config.yaml
num_hidden_layers: 13
hidden_size: 256
n_experts: 192
experts_per_token: 8
d_expert: 32
d_shared_expert: 0
hidden_act: "gelu"
moe_layers: [4, 5, 6, 7, 8, 9, 10, 11, 12]
router_score: "softmax"
normalize_top_k: false
routed_scale: 9.58
balance_loss: 0.000218
balance_bias: true
n_groups: 4
groups_per_token: 2
init_std_router: 0.0201
lr_router: 0.000797
num_attention_heads: 3
num_key_value_heads: 3
head_dim: 128
vocab_size: 2048
norm: "layernorm"
norm_place: "pre"
norm_eps: 1e-05
positions: "rope"
rope_theta: 10000.0
rope_fraction: 0.25
qk_norm: false
attn_scale: 0.0884
tie_word_embeddings: false
parallel_block: true
init: "uniform"
init_std_qkv: 0.0236
init_std_o: 0.00377
init_std_up: 0.0236
init_std_down: 0.00231
optimizer: "adamw"
learning_rate: 0.00088
beta1: 0.9
beta2: 0.99
weight_decay: 0.32
lr_head: 0.00528
max_grad_norm: 0.5
warmup_steps: 299
schedule: "wsd"
decay_fraction: 0.471
decay_shape: "linear"
final_lr_fraction: 0.02
batch_tokens: [32768, 65536, 131072]
max_seq_len: 1024
doc_mask: true
train_tokens: 434700000
max_steps: 6717
dataset: "wikipedia_en"
Below are experts of layer 7 (counted from 0) of a mixture-of-experts language model. Rows are named router (the router's row for the expert), down (a neuron's output weights, with its number) and show model dimensions 0-127. Each number is 500 + 40 x the weight over its row's rms, rounded and kept within 0 to 999. Numbers have three digits each.
After each expert's rows: a language model's description of what the expert responds to. This comes from a sample of Wikipedia text that the model never trained on.

# expert 38
router:495422601503531440432496492465482577625479522472476438523470551511446527522538522473497462503479543475462587540472493516519504521477515557450567519456489560513483492476437456477477456445562526538501448523561538516515532519550473472507569542505470478449543533471515556428508498555502453495438481476458520505473509506447571487513471530543430479484520558463468533543443481547454572515562
down0:482517525493501526502513474556581550478441545474485540476512481469432569513524489504508522444526523549484419491535424464503523507576498473578492442511540542496596464486544475478535501521483480452465449530440534472452506527433508568580451468473559531489447514529483480504527550546562528468582494476522524522441497541469527502459534480455425537497446504539591448554545552577491507557487
It responds to: Sports verb stems. Verb or noun stems taking suffixes, mostly in sports career text: defeat, appear, represent, debut, collect, visit.

# expert 18
router:473531463445444573453557466476444500444518471462551517536453560492429524545491531467493498512511524477496465442451521479557480538567441513524528512447522461500505456463551543474505504427491481476502555548495407535466505465506465509516453529535536496508511569547457459444517542494456581475514533432573529474499515571508528541536494572533442498540472540546489489515524422474567493519521
down0:493500506498525482513455556480508581515533519587527525415462549532502446458487501509484470470432547505538518466495453477497484441561517518482588448465489409521499482503526521531523525570566534459556450488503520514487490500516448470467495449459546444462524522490477496489499484600475457443492506473553409469552552500480538503525515502535504370519534474483535479553521445467579515492477
It responds to: Lead-sentence copula verbs. Copulas and also right after a subject and parenthetical in article openings, as in X (…) is a, also known as, was, were.

# expert 62
router:500470519558512440508457525528486543498416524482527460505474552500527485522513494603550463496506480531533482483525470541486482473548525424517467561477526539558585563529520489531479483522411471491503527454468527544509471461503494519463565461500457457524539467445528493523535499483492499493516512462505566575531540425484458546506532525412546390442441406463468452548554449532453490482480
down0:505536499401464480450490407515578432519418568480493505569511495527448525509556484496572489443513463466438560529500490545457529518570532513476480494545539522461506513454487517521493520454475491541567496524574465504482488488510438429462457485494543511508550540530510535541395595548498446498469457500579494509526551430460471479465483506485515516518486540494477510481458473525512485459536
It responds to: Verbs after to. Verb stems or word starts right after to or not in infinitives, such as marry, touch, supply, identify, settle.

# expert 43
router:536435473599509412464467523534502465585499475486516499447489565532432464532508528494506454525566591490487600484457475526478486488449560412564441474530499498493532489469475497552460479480464522416402439518506543482466536473567470500459568572471514518447546505455496486510566487490520537484451459483534534566558539494487503490508474475500504488480535523498503445491484510504550555528451
down0:498500463489537537470503432458474464499531553533462500485571483503556467508467559539457511453551523521447539537457524463493510504506494495558543466539529512557513565498509528464490477474450463433556523491534484465515467506495427496504501424498572535492483517478495499457500476527485463507456485393513549470498421499586510549547478428446516466467516541459554552468533437470518528474552
It responds to: Possessives and auxiliaries. His, their, had, having, was and could in biographies and album articles, often in quotes or opening a sentence.

# expert 0
router:461507490508454573516500494527428426546566503494501432511448508556525507573517495412486525455527479501457451458450526474550508524567491551500457440483542517488477398452482527489521476464487546421517586537501431540447527507475442445546450492481540482519478551501479478413562554483439563529426456464519478490494536563493535563439507536438418545531447491496482492448509519479548536544445
down0:544527540471467429472475527434564456503405527486469531452536477479545543454474507596533540499492428445500544507513511500506487465556519520405442429523542436516499522489537497524449519492491490507438554416563510495443554495483494574593481544505464487476480497484548463441476536454525523523483462524539455451469517501495516486519517469481481486473492562382454501472472491570543509466556
It responds to: Article-opening subject tokens. First tokens of a Wikipedia article's lead sentence after the = Title = heading, such as Gen-us, American, Adavi is, and name pieces.

# expert 8
router:490468534504439559506491489524381444526523539473523427493453553518512466547497526446444571490450469509462504431435503456564449527556500558510482437532545514500438513496525549529483489422499558434504546573495444514446482570557495490510474508433473467435534490516470490441555573510452563512517469466518472489538502537473514542441513501451424559508539569564469482436450492449535498560489
down0:493442500422439520552487520503559562510486504539555372559487472433474493534511542531490535489447467490473489579562469483547503505514499553527496459496497543523544431426570495470479453416403505507536491530549487499541533472481523564481523548471463486502550520555439459469527512425534485430541525514471498513560515479497524592484494490491496530448517442431517552529607558554477427542438
It responds to: Sports article openings. Word pieces early in sports and biography article leads, right after the title, such as ice hockey, football, champion, medal.

# expert 34
router:516584506586530531469509498560545537397523546461483542467475514497511545523533541512548478411522501504483468514453507529458507481496447504546519534470472434498471490466491541497563542489489446553539467431520500551525553448424524425461487442440570516549511517483543397439428482532502487507557518447511443506524501493491544442498456563506452503522480473524478582501603517498486478510467
down0:450533486533517490442536480506540448531521538476525545450494534469447406495498533575450542485478550470501469539498487494505522498559461458459537492456475466507353441544503540476494501495524439466565538478550507520558551455507467476471518544504449389443589484492516544489483458494498484524520509459466478447538555560523514529547448430515549453522514538477462469507539500512464469540492
It responds to: Quantifiers and chemical formulas. Quantifier words starting a clause after punctuation, like some, many, most, however, plus digits in InChI and SMILES chemical strings.

# expert 14
router:450469443475533452555590518504440471546535600585533526447518588474553452546498516519471612437514441570519467544528524572526473468492485486501472440552373457424486507504469494517521545540528522504518494410540445517502447519482520474487515429560541516538563478536522533441503446517420537558481538481480591477525557454470525420550504466520560478482411468533500503542513482574499497522507
down0:533506545582485454479521506436478531474518466511525578537584488543506542566518566524475533441514474400530497526481546526539498495479476513506496489483456448478472523522506451498589553523505493510511477465481477488534482505586519482516457450522454500465525478454486517508472415476401528494498507515549607502469520502525517494484545463571606477484326471534450498574491459523503495505502
It responds to: Foreign-name fragments. Letter fragments inside foreign or transliterated names and accented or non-Latin bytes, plus the st completing must.

# expert 48
router:525512492489514378520518501564508469566570519630506497442478505500448526536552543470483593520512469515496414551459550512448544478525505485488399416535506472467434501490465505542540473570510511532446498451549503510463508517534512515579492454525462525487527499468518433481526437525516492486438472476480455515461456511452565513495512496598499442554438547514536491511406458502518511539497
down0:481541530462545513481597504515545471489445445492474477527480515512534501545559483483497509453480468507462463472513471484453493469472543490482469448445511512517429560502535507444505520506484463482559496484496498429553588473514564507547517479488534541548566513465441512537487502536485501534502538519466538541518429472519382530495480461548534521564413542455561515444520513513529437528498
It responds to: Group and role nouns. Nouns ending a phrase that name groups or roles, such as team, band, season, police office-r, government, album, often in film and music contexts.

# expert 46
router:504481461477447580512547471560386500519496521509574434556479537558517450564506454453488554475453447565461448447450547467506525488548438487568490509469493512466415478480541527499533502443534531454476536507444431518408477458515510499510439523464509518509563533541480451435514563583425551481481508454506530505528539558466538547467459505505446525549453496467439470436496467536527474533524
down0:599470499458404482454475518532514444407496481584486600518455482439503450481453514487443539492545490520515549524529488465489488501538523465456489482478537472508514494503482490499490551459527544474589428557529511506518494477503419475526516554493555585520481499555480546549503485512520516466504473519495513472480535523501518514471531470538566428472524470481458482440363519559549475444533
It responds to: Article title heads. The head noun or preposition in article titles and opening definitions, like season, Village in, Township, plus commas and parentheses.

# expert 10
router:493484495471514496461427489537480504593554525478475483487534512551547522545469492501461539481535530501476447508496562548466530528525514436524437520517431524454502484513541490489491454525548482500491520380474402495520503487501502525532477529497540485526468476461484546488512493473485480596467503567505509525509496544537538508476501540378548506518559442423495475530511475483462497444478
down0:506534517494482516469482536433442487473595472552452516477573487461499565502465472494543488516508507505502510504524449503491426509451492539549490467437579483447520497560569474533488502579553478463462554502529464549575510465504511533545520585547480501484527487454514497441503509487501619443490463496561467509495467515489506522539524497447469510528520530494480529507419455505574554529504
It responds to: Punctuation in election tables. Commas, colons, spaces and line breaks in election results and census demographic text, plus stray mid-word fragments like ff, tt, á.

# expert 28
router:540490507476530535511479596512509425460498521613532447516515435519506531510459536471439547521488507488563435550537530551454469478464462504448513404555470493429498486518518449602536536566524422532510495433622515488491485515564453516498503470517517525520510545535522522448467475447435536524412513522499446524479501465524584499531552495598543486472458557559502496487444450478501523529506
down0:598469463457497504519485537553490418531525514525466500498409521470434498470496511479487515510523479535570580487516508481551443547549527493543508484539530516521507454484539545442505515471505471563482467432444547472484589515517537515457533523564561548466437528481531433504420486559486510496610476455466488485552484573551498518515445530477524446548534475480423469454504506509441488478474
It responds to: South Asian name syllables. Middle syllables of Indian and other South Asian names in film credits and cast tables, such as Bhaskaran, Jayachandran, Shiva.

# expert 53
router:498577504429470537494492444480521536466426499501534501627437428491516483458506497495512537523492469484507589501511542510558492470563496581481508482517531545481473531520522524434504467486511449405431512556507461476542491480511452491448451492446482503526435472591471594534515544549557443474448457495443522471470486590469500602495568488437460527525537524414470524458481462446513481470537
down0:466438466537508506516568492519544514491542511549476489500524561498510469543529507489450508514472551443547541516526468492544495429518526427532461508485475500486527585537440445501501539462467451450443501547529520452464540523466464565574536523480542533504473541464507510544488481544457518432548528457511479451493520458508470507480518524532556529495461518402455480505567543559476434575495
It responds to: Political and military nouns. Adjectives and nouns about nations, government and armed forces after the, such as general election, French navy, Army, Minister.

# expert 11
router:489449515465459548482456473458415417535502542435454481467436492529491444518497489489479494467446482506501553473488479471498447498562568568454526541476487512504444556503496468491501466416528508465533537573422551497505420559574584561460506570505445524472559462473443542483552554490457499467494513423488482539526511564452512553463518499526518488488559485584529457544535485436510504496527
down0:548480476473594525552443467573527492568518487444484530514428554523519475543518482469481525511511527503488464487407538497576469488539488532467509565466554519507501474409549448505476539477510492543485490483563443541452452459453483531452500604504446569507478465468423454526489481506499512491541456490513487545455501466482460479484539420520474439493492567519461452471534524500505511481547
It responds to: Sports section headings. First token after == in sports biography headings, such as International career, Honours, Style of play, plus scorelines like 2–0.

# expert 7
router:504481574414531488533506482481460470539495545541456548541474447475475504525563496483429562521521487507516550499511510524490536542527530475585554505567375461392451501510486497551544522479550476544472490465456476482447481539501520482475455528508464545487585487531496580544433511563500499529452508478464548460488483527447560437549505508527511523542517483538437522479526488523495531501567
down0:478501506505582510479514434499468574490516483480462457462525490465504508490443524490485467526485564547459517525430544470462615474485506477470510503477471508502431526532558505548503549536523452503469543498464509499532501486484551458514538440514485481467504520436552482633469502488501519497473495491501482486550555483482536545544461448450504547476454509452529529470537508489468479575498
It responds to: Mid-name and following words. Word pieces inside foreign names and the short word after a place or club name, such as Azer-ba-ijan, Drago-vol-jac, agreeing, at.

# expert 5
router:536565492505458497474466513541533596450448516571527541488508473521496518489508559488499514421531484487509445487486536625447465522548507464561465468462469485471547484528495513481563472531497479575510441420512526557516502526446484456589590422473526542495472469471607492532471469428482506540451485552505485509523480509536498529495500510535571464446475429442574546490548479465524442454454
down0:503499469567445546511401482471499519461505442510567493451485501540465481416475465429498566509440525533512454491517456501524509492612458450504499457521487424537513399566498480480552476509524489493533497530462416467560498474533497484460499510505492487635472548478530486490411466466632496529492522472501499552448487498504495528550581497536445556500457574503489530495470488486561462544450
It responds to: Mid-word name pieces. Word-piece fragments inside foreign or proper names, such as Pana-ma, Chil-e, Im-age, plus stray non-ASCII bytes and commas.

# expert 44
router:471450494515502434474545504516426425523561496529499505509517563502426438469506489518469464503447426537561522504508397489585548528484522437486498561430440459458495563480551511569491476455450429551466495482519537544493461548602553541485526541475498528475591520527495517486460508471441515527526553449477574484500480482477508509510503521518519471537492524604527492530489477486522455484551
down0:489447492392482525463550509485477578488476488525500489499514546520487486503515506490471620585459477500491478486480491484551418537501511585454544518522472477506475431501530463550449565462506511488554573551475479505492458497563466508507522475465509459532477519534493474526475499453494494530515515492544558491496555459485527443494527566512465476499511514518535489450511544502474507508486
It responds to: Scores and table separators. Line breaks, pipes and spaces in match results and sports tables, plus score numbers like 1-0, –2, (1.

# expert 63
router:566475501512446511525451499520469443606546497523470533498548430495585475499512515495539590531454495541491460518484507441499510504488506496530538528516474477532480537542496478495484538459494510493524490503423607462474470543475501516451484496491387438489574402482491595554472459416556461564542513456467535475474535559605508503489545526439555544507515445499457485488477483492470510523525
down0:513432551466521460484572485483548411499512443535498473478572404490496555505522561480532481545542500485550469541577540488460449453539566460435463443494486506519475469452482464524462538521462568561532499527484485483554480569476518540502463547384567450546553525471457524508491489487478503484487529501506428466468492500503537474506504466541575473509482518496465510494507460559607550557468
It responds to: Sports table separators. Pipes and semicolons between cells in league standings and results tables, plus word-final pieces such as s and round.

# expert 51
router:559472476536559377523486517477525503579534507529507553447560504507486573513525518464520498455543496487510436587545522620462535480507552551505426494548399435447528551503475496508568497540551426514495485395538449478514511516564466496564500474496496539475509479445520482463495449510520538533433505501538457561509450515434486479514479497458515474504407441514455500559464485550496501504541
down0:451486465502473576519519502456518538537464440449432479483475467522505542503475556517497502519511570482530580463530475518486465554533533448528444547521487413491511401473460476532534417545524510532567502441496504518498556565529512460517456472444513545483505436542495578450477488468548471455520457462514489521514509470511575501468484480496476484514379519462525480505473477520483481584501
It responds to: Inside personal names. Word pieces and apostrophes inside people's surnames and possessives, often foreign, such as Ri-ple-y, Size-more, Jogi's.

# expert 1
router:477458530493522485464527529530390486506530510428462434541435558493458493496517535445477482475418560438491448519483529489562537511499490516555482481513497520499433540480516521536494507483486518546559534555480533459428501603539490452564481509530438519489577495475461555463470501501517548476482534449500548501514504451493539544463465505514492591502557521501458551522447494516541511502565
down0:512556449505467484493567535520455506510547518453370433495428474512514462469480441517480480481469471450491474415524531471510539586513498463565520411483602486469527532451544494497452555514502493531536502443497542596484460475419556430506497564525505524516444477520460547559466459510500491478524569463502511466537516480466510529501458477536427553479487458565535586531457532522451463448566
It responds to: Sports infobox sections. Headers, separators and cells in athlete and footballer infoboxes and career tables, such as Senior career*, Goals, Representing, Professional teams.